{
  "d_expert": 32,
  "moe_layers": [1, 2, 3, 4, 5, 6, 7, 8, 9, 10, 11, 12, 13],
  "router_z_loss": 0.001,
  "rope_base": 19800.0,
  "tie_embeddings": false,
  "lr_mult_o": 0.612,
  "warmup_steps": 200
}
Below are experts of layer 2 (counted from 0) of a mixture-of-experts language model. Rows are named router (the router's row for the expert), gate (a neuron's input weights, with its number), up (a neuron's input weights, with its number), down (a neuron's output weights, with its number) and show model dimensions 168-223. Each number is 128 + 24 x the weight over its row's rms, rounded and kept within 0 to 255.
Before each expert's rows: "comes before" lists some tokens at least twice as common just after its tokens as in all text; "gets" lists some tokens that make up at least twice as much of what it gets as of all text. This comes from a sample of Wikipedia text that the model never trained on. Tokens count by the router's weight.

# expert 119
comes before: " |", "1", "4", "6", "5", "′"
gets: "1", "8", "6", "3", "4", "5"
router [122 122 143 170 112 131 161 132 164 153  85 129  98 144 181 141 115 136 120 115  94  95 119 128 101 140  63 136 124  99  68  97 113 132 156 128 107  95 143 119 155 106 130 193 119 125 135 144 180  91 152  98 171 105 146 133]
gate0 [116 192 135 130 102 103 122 136 134 154 142 107 138 143 138 114 117 144 148 120 135 146  93  86  93 138 138 126  96 156 156 125 130 104 122 157 153 103 144 136 137 111 131 152 152 124 160 145 123 109 131 144 148 129 168 132]
up0 [131  71 124 135 148 131  91 117 119 108 150 152 124 142 149 111 156 142 152 113 113 169 120 146 128 142 145 138  98 100 115 159 125 105 174 141 143  96 130 144 123 120 129 169 101 115 148  96 143 116 142 103 123 153 135 152]
down0 [118 133 144 135  96 146 160 149 129  90 146 121 117 122 142 135 137 160 136 134 164 117  75  89 128 148 173 158 123 142 109 107 133 136 135 154  93  71 125 147 105 138  69 148 105 145 127 140 153 140 147  99 137  67 152  94]
gate1 [ 81 153 129 128 107 158 103 164 149 119 169 184 146 135  84 143 135  72 183 118 110  89  95 155 119 131 146 108 129 139 120 156 128 103 134  83 160 143 147 131 124 114 116 107 128 156 149 109 161 142 194 114 135 156 127 151]
up1 [125 144 198  98 166 146 156 124 131 117  87 190 128  78 167  50  89 105 116 103 112 118 126 125 137 117 128 117 164 164  69 109 147 118 129 131 144 149 134 158 159  83 101 174 149 143 148 118 110 111 122 106 133 155 129 126]
down1 [105 164 151 139 144 141 166 167 142 154 132 115  84  95 160 117 133 159  83  96 118 115 129 121 153  75 122  99 120 117 126 119 118  73 151 123 117 164 115 106 151 114 114 125 127  96 124 135 150 110 142 102 144 171 153 118]
gate2 [112 146 170 147 140 159 154 122 106 127 147  68 128 145 129  86 124 108 146 112 131  99 160 167 144 125 128 131 125 156  95 149 103 140  90 106  77 161 137 120  95 107 137 126 130 151 158 147 130 144 121 109 139 107 106 116]
up2 [129 103 150 134  90 163 133 104 172 145 136 126 141 149 130 155 164 156 157 155 102 129 114 160 145 137 119 112 150 121 112  79 139 129 148 132 101 135 135 108 167 112  92  82 110 105 103 133  99 136 141  97 146 140 122 152]
down2 [129 106 104 140 134 123 148 166 126 139 163 123 112 115 158 140 155 149 100 113 122 167 109 118 120 138 142 137 132 119 135 136 141 150 154 110 105 106 150 197 118  83  93 148  69 115 116 144 122 143 134 156 132 127 119  86]
gate3 [115 144 145 119  99 153 160 141 138 126 153 184 101 153 129 177 106 136 120 103 144 132 136 115 100 166  91 108 115 123 102 132 116 171  97 135 114  98 162 136 126 184 143 124 142 149 106 132 111 140 153 139 116 114  87 145]
up3 [102 135 148 143 121 140 127 134 110 154 153 103  93 121 119 125 108 147  97 132 114 123  82 134 115 111 118 111 108 120  99  95 107 150 107 135  68 151 140 122 139 147 123 136 147 172 144 137 148  79 116 152 118 121  99 128]
down3 [117 120 116 172 125 169 129 176 116 157 124 124 123  95 121 122 160  93 132 164  90 146 124 139 124 135 134 122 131 146 102 110 130 142 127  80 120 138 179 131 136  91 138  90 139 162 148 142 103  97 131  94 111  96 128 116]
gate4 [122 157 151 170 131 131 143 100 103  88 124 111  90 157 105 107  55 112 155 140 136 127 154 130 118 169 138  99 105 139 122  98 110 120 135 116 121 138  98 141 105  99 129 155  91 135 123 152 137 131 186 104 145 112 113 107]
up4 [115 182 119 109 138 101 130 123  99 156 124 135 151 138 117 151 130 130  51  89 118 113 114  84 150 133  79  99 169 130 130 110 125 106 152 100 147 105 131 121 120 151 132 146  94 150 135 131 179  90 142 155  80 145 128 155]
down4 [139 144 110 136 131 179 155  91 128  81 160 123 100 109 136 105 134 116  98 136 174 134 110 120 136 144 109 170 110 120  95  84 117 100 149 127 113 125 155 132 143  88 112 126  69 145 129 109 179  95  98 151 111 143 119 145]
gate5 [ 87 114 130 179 104 112  82 113 132  90 149 113 138 123 112  99 111  95 150 125 115 122 148 128 157 117  85  97 120 139 116 143 120 157 107 103 135 102 132 112 110 129  91 159 124 101 146 102 113 123  94 122  99 163 132 179]
up5 [131 140 132 143 123 137 148 124 120 128 100 125 130 128 146 146 132 142  95 160 112 158 143 133 103 131 108 149  30 122 144 108 100 127  86 162 146 140  87 107 115  96 114 143 119 155 113 163  92 127 119 155  77 142 134 120]
down5 [116 145 160 161 110 128 143  99 106 114 124  82 144 165 155 135 143 150 158 119 142 173 150 130 106 127 159 144  93 140  97  89  91 144 126 146 157 117 108 139 120 120 102 126 152 117 158 180 110 101  95 123  77 138 101 124]
gate6 [114 126 149 138 128 140 150 139 124 149  99 148 130 121 151 143 120 139 103 134 139 133 112 135 157 129  88 121 111 100 134 162 172  97 122 126 121 140 113 152  52 167  82  87 118 171 166 132 130  93 118 120  87 154 142 119]
up6 [124 117 128 165 140 135 181 111 122 114 157 143 113 142 102  83 139  95 115 141 115 109 136 156 160 197 142 161 115 170 104 120 129 165  91 128 135 145 153 123 119 107 148 153 116  97 146 136 164 140 144 135 117 110 160 141]
down6 [119 139 150 108 152 114 150 141 123 127 157 135 125 142 118  66  99 141 130 171  97 134 133 173 123 157  87 148 135 155 163  97  71 118  85 117 100 128 133 115 119 135 123 120 109 108 122 147 123 152 141  83 165 122 131 155]
gate7 [112 133 148 129 131 137 106 103  87 173 168 170 113 125 109 155 153  96 111 148 101 134 135 131 136 152 122 111 156 140 167 114 111 131 121 103 144 103 178 125 160 159 136 150 140 119 123 117  98 144 107 129  86 148 148 123]
up7 [140  81 168 138 121 121  82 108 138 156 131 171 130  85 126 111 135 118 149 151 151 120 165 168 140 164 117 143 139 106 135 111 147 141 146  98 153 158 132 128  99 120 137 122 116 162 141 136 146 129 130 113 127 159  90 153]
down7 [159 118 145  85 119  96 129 161 103 144 140 165 126 103 104 133 152 118 125 139  91 128 148 132 128 118 119 136 155 100 130 143 128 160 129 145 198 130  82 123 128 162 126 143 105 103 151 122  92 119 140 133 156 142 126 133]
gate8 [147  89 122 118 190 116 134 127 128 120 167 144 132 110 113 129 162 160 109  87  87  86 124 137 118 125 111 109 122 100 113 102  64 117 118 127 103 125 139 139 108 108 119 138  73 175 105 132 157 150 148 132 148  92  79  95]
up8 [172 136 141 114 170 147 103 130 128 147 163 100 114 108 136 151 135 171 132 159 131 153  82 148 122 145 139 132 171 150 141 141 106 147 116 203 101 111 149 150 124 128 140 165 126 117 155 127 152 118 132 158 126 143 127 147]
down8 [182 125 113 125 137 156  85 108 129 134 159 133 191  99 116 159 118 127 130 157  97 134 100 114 115 152 143 101 116 106 113 138 115 137 134 104 137 119 132 125 134 140 154 120 128 137 129 132 105  85 118 136 128 147 131 146]
gate9 [131 135 149 132 137 166 108 122 131 145  93 125 159 149 140  93 115 107 125 119  96 148 109 121 131 118  96 156  89 133 126 111 155 149 107 169 150 153 134 109 148 152 139 173 109 136 116 173 128 190 133 106 149 120 132 170]
up9 [134 119 135 117 129 124  83 124 148  88  86 132 131 190 116 110  98 118 169 152  98  85 186 167 161 152 121 108 146 159 129 155 131 123 158 116 124 104 125  98 123 148 155  98 135 148 164 121 116 173 134 133 119  99 135 114]
down9 [175 119 130 100 108 138  77 120 148 104 116 152 146 169 112 111 127 113 126 146 136  96 133 124 129 192 131 123 140 110 112  84 134 144 129 100 157  81 142 121 169 125 143 118 146 128 185 131 134 123 138 149 144 146 190 138]
gate10 [137 147 102 162 103 156 160  83 118 113 126  93 161 142 108 123  97 168 143 103 121 145 129 145 125 152 143 134 143 141 173 110 201 122 128 166 125 139 159 144 115 117 128 136  98 159 111 138 116 132 140  96 147 118 157 124]
up10 [ 94  91 107 108 165 163 102 110 151 112 104 122 168 143 125 148 136 164 146 131 152 155 123 140 167 128 120 121 104 123 139 165 125 139 127 140 148 131 127 111 140 105 133 148  91 102 152 137 122 145 150 144 126 164 124  96]
down10 [142 119 136  98 137 112 129  96 137 135 111 141 130 123 170 115 153  99 130 130 139 131 138 110  92 164  96 112 110 114 135 120 132  90 146 142 142 106  94 145 141  77 134 175 100 116 159 146 114 107 124 114 130 146 177 148]
gate11 [127  63 109 121 133 121 149 149 133 138 133 140  97 160 125 150 130 160 160 163 119 109 149  72 150 114 132 146 139 121 152 122  91 103 109  94  99 151 111 178 119 101 119 146 124 129 128 134 132 138 158 143 161 152 156 185]
up11 [146 114 100  97 127 125 124  95 141 141 133 134 121 103 157 111 139 127 143 122 145 117 136 147 128 138 162 114 157 132 133 141 164 126 155  77 140 102 140 140 147 142 118  85 143 163 172 135 121 176 150 109 140 154 164  99]
down11 [113 151 115  96 138 139 166 130 128 135 132  85 124 116 151  97 119 137 163 136 144 125 173 136 130 137 121 132 141 130  83 110 111 125 138 110 152 132 106 125 106 116  95  91 154 127 105 116 114 114 152 147 127 113 115 114]
gate12 [149 132 136 137 151  91  61 163 114 158 122 126 126 146 177 112 107 107 134 136 117 113 123 121  76 144 132 132 115 146  91 125  97 116 131 128 113 163 176 111 104 141 131 107 127 129 154 119 124 146 105 174 134 123 150 132]
up12 [151 160 148  94 109  90 126 149 175 142  98 137 115 140 131 133 114 120 137 151 168 128 128 122  58 141  67 113 119 110 125 123 117 147 105 116 150 176 161 160 154  91 111 152 132 132 128 121 118 119 123 104 130 147 117 104]
down12 [124 151 121 120  89 135 156 149 101 116 101 151 162 154 136 153 119 120 139 142 150 158 125 124 111 122  93  99 105 105 124 120 154 142 151 138 160 147 152 146 142 131 102 130 124 128 175 168  81 129 118 106 123 124 119 138]
gate13 [ 90 197 110 132 124 102 143  97 126 118 117 116 101 139 112 122 124 116 111 149 151 131 172 105 107 148 118 115 128 138 119 103 107 135 130  57 135 127 174  97  79 128  74 123 184 148 160  95 130 151 141 135 160 129 106 106]
up13 [142  66 112 144 115 144  81 106 135 135 106 131 103 119 118 147 167 148 148 137 147 122 113 115 120  90 141 140 146 136 126 128 124 125 140 126 151 115 119 109 130 123 145  82 119  88  91 110 124 125  99 100 137 136 110 158]
down13 [156 104 154  99 122 152  92 127 128 171 102 121 112 131  78 126 132 117 150 102 167 125 145 135  95  92  80  71 136 105 105 105 125 118 128  98 153 154  95 129 136 144 148 116  99 112 150  99 136 120 168 120 151 127 138 157]
gate14 [108 109 112 124 127 111 135 167 115  80 131  70 114 132 148 162 140 112 116 118  92 169  76  97 108 147 105 146 134 100 122  93 136 137 117 148 129 129 115 116  76 135 123 104 115 119 110 109 103 118 159 119 101 107 135 137]
up14 [132  96 120 125 140 128  97  96 144 104 117 130  92 151  90 139 101  78 119 137 103 161 130 115 144 137 101  95 144 150 119 137 149 140 116 118 132 143 147 132 167 143 135 108 100 150 180 104 123 163 149 159 101 154 131 161]
down14 [135 113 165 114 143 149 121 128 131 163 133  58 104 153 146 122 119 134 109  97 112 156 109  91 170 150 106 108 142 118 128 149 149 137  84 108  85 127 141 112 101 157 189 122 147 156 140 111 121 124 130 112  92 155 130 113]
gate15 [148 120 120 140 140 158 124 140 130 120 107 155 126 139 119 110 128  91 141 118 136 118 143 151 134 119 182 129 117  81 141 127 188 122 132 117 139 167 102 146 122 105 116 105 157 115 142 113 107 193  98 106 158 156 114 135]
up15 [166  75 114 129 139 117 149 138 138 118 155 103 121 120 133 135  80 128 122 146 124  77 135 140 110 141 135 126 139 146 154 124 124 124 129 111 115 142 167 126  93 148 140 162 142 152 138 139  93  91 122 129 135 144  68 172]
down15 [121 120 159 147 153 108 142 123 153  77 126 130  95 156 106 146 168 139 131 118 106 122 117 114 119 171 139 107 144 130 152 134  64 155 156 136 148 113 106 144 106  91 152 106 125  94 123 134 149 160 170 116 107 115 107  92]
gate16 [112 167 110 121  71 145 143 101 100 170 124 113 120 136  83 138 117 139 147 123 132 133 150 158  83 164  75 127 105 126 129  70  95 132 142 141 127 133 102 152 138 161 126 110 160 155 128 124 141 102 168 161 162 129 116 111]
up16 [149  66 108  89 115 116 115 126  92 119 147 122 134 119 122 125 133 132  72 149 108 133  96 147  99 164 124 133 127 160 136 115 118 126 124 106 163  98 142 158 111 121 126  84  98 165 133 154 127  95 129 140 112 124 114 126]
down16 [105 128 110 145 145 127 134 107 133 130 123 155  92 116 114 120 143 153 112  95 104 103 139 134 129 135 136 160  83 127 158 148 106 112 107 148 108 138 152 122  90 133 162 144 147 133 123  97  99 174 134 120 137 106 137 145]
gate17 [167 109  97 113 159 170 165 127 148 152 113 130 125 165 152 149 144 107  79 157 129 134 159  94 139 110 140 154 142 131 124  99 117 163 190  99 110 118  82 147  91  80 140 151 148 123 122 179  86 117 114 132 165  88 162 148]
up17 [179 154 128 109  94 158 125 173 148 107  84 121  96 133 151 122 112 125 129  75 161 156  96 122 173  76 110  99 114 124  90 114 134 120 111  99 115 101  85 146  76 110 109 117 118 142 134 109 113 148 132 126 115 121 103 144]
down17 [128 143 118 153  90 156 113 176 148 153  94 114 135 128 154 159 102 131 112 110 124 167 101 151 119 102 105 121 115 149  58 105 134 101 152 149  87 115 187 133 136 131 130 127 127 151 130 171 149 117  72 121  65 112 124  84]
gate18 [122 155 158 145 112 136 144 120 100 129 178 166 113 143 127 117 103 138 110 136 150 131 144 152 134 157  84 113 108 144 107 130 106 145  98 142 161 154 161 143 130 156 136 130 166 161  92 138 150 104 113 151 107 167 117 169]
up18 [116 119 108 113 145  71 161 119 102 137 156 117 173 126 113 143 136 133 118 137 161 169  70 148 146 142 113 123 169 122 127 118 118 122  54  73 135 133 160 126 142 154 137 136 146 136 134  96  93 130 137 158 124 133  94 114]
down18 [114 141 152 160 127 138 146 121 112 128 142 109  86 141 115 138 150 148 145 131 112 102 139 162 151 105 164 149 125 103 116  75 120 122  87 152 123 175 128 150 157 113 100 134 156 160 103  70 150  94 151 134  97 157 114 111]
gate19 [ 75 102 122  89 124 180 130 110 122 138  94 139 124 141  85 153 110 114 111 111 144 104 110  97 123 136 124 137 130 153 115 122 168  92 152  90 144 131 136  96 142 177 144 144 114  97 166 137 139 112 132 100 160 134 117 139]
up19 [151 143 127 156 125 170 114 142 134 177 162 114 145 110 124  63 140 151 143 159 151 170 149 156 171  92 110 153  97 151 166 155 166 129 100 159 124 147 151 122 137 108 133 109 140  78 126 106  93 130 139 116 133 134 142 141]
down19 [167 123 140 114 126  82 135  88 139 163 134 140 125  96 110  80 157 128 115  81 139 126 110 133 151 107 147 144 123 132 128 133 137 119 112 151 114 143 155  69 142 138 133 137 100 155  92 129 116  88 158 155 162 155 178 134]
gate20 [ 92 119 151 116 139  90 132 146 159  70  87 118 120 163 100 103 128 117 135 126  95 139 105 143 157 173 140 129 133 159 150 139 172 116 161 159 115 111 101 143 142 111 105 126  96 136 113  96 147  89 119  96 110 139 126 125]
up20 [152 172 130 111 114 132 140 110 144  93  94 108 144 134 114 155 115 137 156 141 162 144 140  93 140  91 112  69 114 131 107 124 129  94 155 122 115 145 117 114 174 124 120 162 134 152 125 142 117 135 127 104 123 156 113 154]
down20 [116 171 134 156 147 136 124 148 110 163 135 142 105 133 184  98  99 177 119 119 156 125 152 111  76 134 148 105 106 108 136 143 129 116 119 155 134 110 121 125 179 133  76 178 133 150 137 150 141 126 138 127 135 114 116 134]
gate21 [ 93 169 141 108 146 152 121 120 139 133 144 147 165 137 138  99 111  95 146 117  98 102 144 158 132 130 139 132 103 159 118 147 115 117 162 135 154 127 165 131 111 152 137 173 124 135 151 108 100  77 114 139  90 153 137 128]
up21 [ 94 102 135 142 115 156 104 154 132 113 122 162 112 126 121 119 109 139 126 122 143 121 146  87 162 124 130 114 116  77 149 136  92 123 133 117 104 184 112 125 115 172 165 108 109  87 117 104 161 124 118 126 108 131 146  97]
down21 [ 75 144 118 134 117 172 112 120 129 168 126 124  80 126 178 107 130 163 132 136 140 139 130 145 128 165 135 108 100 123 153 135 154 152 119 151  84 157  99 116  91  98 137 105 132 166 191 160 196 152 165 159  84 120 122 121]
gate22 [117 130 120 127 130 115  98 134 141 129 124 142 135 104  93 125 107 137 121 154 146 130 138 109 122 137 127 194 107 121 108 124 127 142 152  89  93 114 191 156 110 115 106 153 140 136 106 169 142 134 114  77 125  87  50 130]
up22 [116 158 145 157  99 130 112 130 117 148 163 144  79 110 129 178 137 108 124 140 149 136 134  88 111 115 117 151  88 136 144 133 122 131 156 157 119  93 141 140 111 149 109 125 157 132 119 109 153 117 196  73 144 131 140 142]
down22 [ 83 132 141 117 123 149  90 147 127 146 179  96 105 112 135 190 146 110 112 144 126 155 127 107 113 117 115 116 153 146 141 128 137 117 139 172 153 152 140 138 102 147 128 110 116 111 116 139 138 139 161  99 122 167 129 144]
gate23 [120 107 141 114 145 107 116  85 176 106 144 181 159 152 109 128 161  92 151 133 113 103 120 141 127 135 111 123 120 164 120 165 138 109  96 119 121 145 133 142 142 146 145 101 128 125 177 102  81 179 153 119 126 186 141 152]
up23 [147 108 132 131 143 154 112 117 115  98 142 130  81 158 134 158  88  95 121 145 113 145 141 114 104 143 139 139 161 123 100 127 115 137 133  85 126 133 130 196 119 125 149 161 136 168 102 156 151 125 117 119 148 151 112 153]
down23 [ 72 133 134 130 106 160 169 109 124 144 154 131 125 140 111 194 148 139 107 161  99 142 113  92 137 142 131 137 129 152 105 138 129 146 122  95 119  93 112 168 104 119 134 117 128 123 142 150 121 140 116 113 150 105 156 155]
gate24 [130 189 102  87  92 122 164  99  83 154 149 139 140 123 116 132 150 108 138 109 115 142 108  76 100 146 119 130 135 134 135 132 127 159 102 122 139 110 155 139 116 146 171 123 158 135 132 127 179  97 147 201 118 141 166 134]
up24 [ 91 112 121  93 134 131 134 140 120  97 156 161 186 110 127 102 149 112 132 106 156 149 183 101 146 153 125 140 136 112 145 136 154 139 115 115 147 104  97 120  88 127 127 126 178 106 151 140 161 103 141 155  90 148 163 136]
down24 [123 139 130 133 134 120 112 191 143  88 164 110  98 135 165 127 118 137 143 114  89 145 135 117 135 149 154 111 158  99 134 131 147 147 196 147  80 125 116 153 154 124 123  94 155 154 147 132 145  86 123  95 128 154  93 151]
gate25 [130 118 134 125  99 111 102 149  89 106 165 132 180 115 101 137 140 161 149 129 149 115 158 172 121 147 112 126 142 137 130  91  89 106 149 125  80 119 120 151 136 106 181 146 162 152 159 137 129 156 137 126 113 155 112 135]
up25 [114 152 125 159 144 135 118 143 150 126  96 125 120 133  66 127 124 175 154 145 133 152 146 105 123 112  86 105 129 133 153 145  93 152  82 122 116 177 160 142 135 138 111 137  93 138 130 121 178 131 117 128 106 134 161 135]
down25 [155 142 152 179 117 183 129 109 145 146 175 108 110 137 102 132 153 133 122 137 136 158 107 146  82 129 108 146 107 156 151  70 153 157 139 116 121 121 104 122 158 131 163 139 120 144 111 110 139 153 143 121 137 131 144  99]
gate26 [158  68 136 129 127  91 154 134 120  85 122  87 111 124 127 118 127 154 118 109 169 133 139  96 146  87 120 155 163  97  89 124 109 145 118 127 130 102 111 124 138 101 103 110 147 137 106  92 159 106 120 114 135 127 101 117]
up26 [109  92 125 133 138 118 128  99 150 122 168 126 156 137 105  89 126 165 118 120 122 112 111  89 146 150 116 155 139 150 126 139 116 171 106  81  70  96 168 160  92 117 126 125 155 123 126 128 118 121 121 100 127 153  51 111]
down26 [104 112 132 136 109  71 103 131 102 153 112 170  85 117 142 104 139 138 105 107 165 132 108 112 101 121 106  76 144 137 125 100 127  70 168 147 174 158 135 147 115 135  89 114 105 113 164 114 153 113 114 128  81 121 127  98]
gate27 [136  98 134 122 155 153 105 138 102 131 115  92 106 128 119 115 105 110 122 120 108 176  96 140 120 119 132 166 152 116 119 149 156 123 164 123 101  97 149 105  96 137 107 134 100 130 153 111  96 140  70  73 131 157 130 108]
up27 [132 118 139 125 143 111 129 111  87 125 122 117 107 154 162 114 118 118  99  60 148 142 160  98 134 118 102 125 129 170 133 130 112  86 148 103 178 152 107 129 157 146 135 150 118 161 138 139 148 119  77 109 161 153 107 155]
down27 [115 125 111 179 145 103 113  86 102 160 114 163 115 163 119 127 139 115 117  66 111 141 126 101 148 106 139 141  98 146 152 123 109 119 120 143 113 139 105 134 119 127 158 154 123 138 179 142 111 167 125 128 149  74 104 125]
gate28 [132 100 118 139 103 111 132 125 141  87 172 140 125 136 131 116 124 130 169 116 115 103 110 121 118 130 138 125 123 162 149 139 111 157 166 172 173 109 147 162 125 117 120 180 128 115 138 158 107  95 126 166 103 157 118 171]
up28 [ 96 169 108 161 149 150 137 106 128 120 155 133 108 127 159 113 142  57 139 132 138 139 114 139 125 160 117 152  81 161 142 127 112 138 139 133  80 145 115 129 146 104 135 120 118 108  90 180 122 112 134 131 170 168 122 143]
down28 [161 139  79 146  80 104 136 162 146  99 158 120 105 172 157 120 128 117 132 140 118  87 116 133 118 196 165 141 114 132 119 101 128 151 133 120 101 153 142 141 148  79 129 127 143 109  70 133 155  95 164  95 120  97 132 147]
gate29 [121 122 125 139 177 123 115 105 160 129 149 112 111 159 114 112 144 153  83 105 147 144 151 110  91 128 147 122  92 106 116 137 173 137  90 140 122 166 124 117 108 157 137 132  83 126 120  94 106  71 111 115  65 139 140 172]
up29 [112 144 169 128 131 104 125 127 145 111 114 130 139 143 127 145 126 109 167 172 100 120 149 115  96 131 107  89 135 130 131 182  91 133 157  86 132 153 158 128 120 116  94 117 134 108 138 173 153 145 125 119 115 122 113 139]
down29 [112 141 107 137 100 111 115 124 118  92  92 126  79 168 119 131 162 105 112 134 118 116 133 122 131 175 126 107 142  81  82 169  74 111 138 110  80 111 146 135 151  74 117 132 125 107 120 159 166  61 142 122 136 135 162 125]
gate30 [123 142 127 125 139 120 168 130 162  98 115 122 110 115 134 132  74 129 145 126 100  93 134 129 142 135 164 116  98 115 122 136 113 140 121 131 124 126 125 146 133  94 111 131 138 162  93 111 154 100 115 118 118  89 112 151]
up30 [141  85 138 139 113 156 140 123 121 114 145 127 150 113 143 107 135 121 163 125 122 135 158 200 128 123 115 152 104 130 152 127 135  78 124 141 144 109 171 123 101 110 143 132 158 144 149 122 107 142 100  92 124 133 187 115]
down30 [115 122 131 148 147 107 117  97 121 118 124 138 117 171 173 114 134 124 155  93 151 165 124 136 139 164 157 111 175  88 119 150  77 109 181 132 132 131 154  81 104 122 158 109 145  75 121 155 132  99  91 158  87 145 146 157]
gate31 [142 141 150 124 124 131 115 166 115 123 133 126 117 109 133 128 178 151 133 114 128  88 188 133 132 117 141 110 105 159 142 125 168 129 154 132 137 145 150  96 142 105 130  76 106 113 138 124 161 153  81  92 122 135 129 136]
up31 [ 87 134 127 123 137 159 124 115 137 101 156 118  88 119  72 109 119 127 118 149  95 107 136 119 136  95 171 106 203 115 102 120 131 158 113 143 124  95 146 106 157 150 108 159 132  97 116  91 139 125 138 101 104 173  45 120]
down31 [155 109 130  79 138 135  92 152 118 148 150 164 157 127 117 149 144 138 125 129  92 152 154 127 106 126 124 126 148 118 142 123 126 124 102 133 141 143  76 105  98 160 116 136  93  97 123 162 112 106 188 129 100 102 135 107]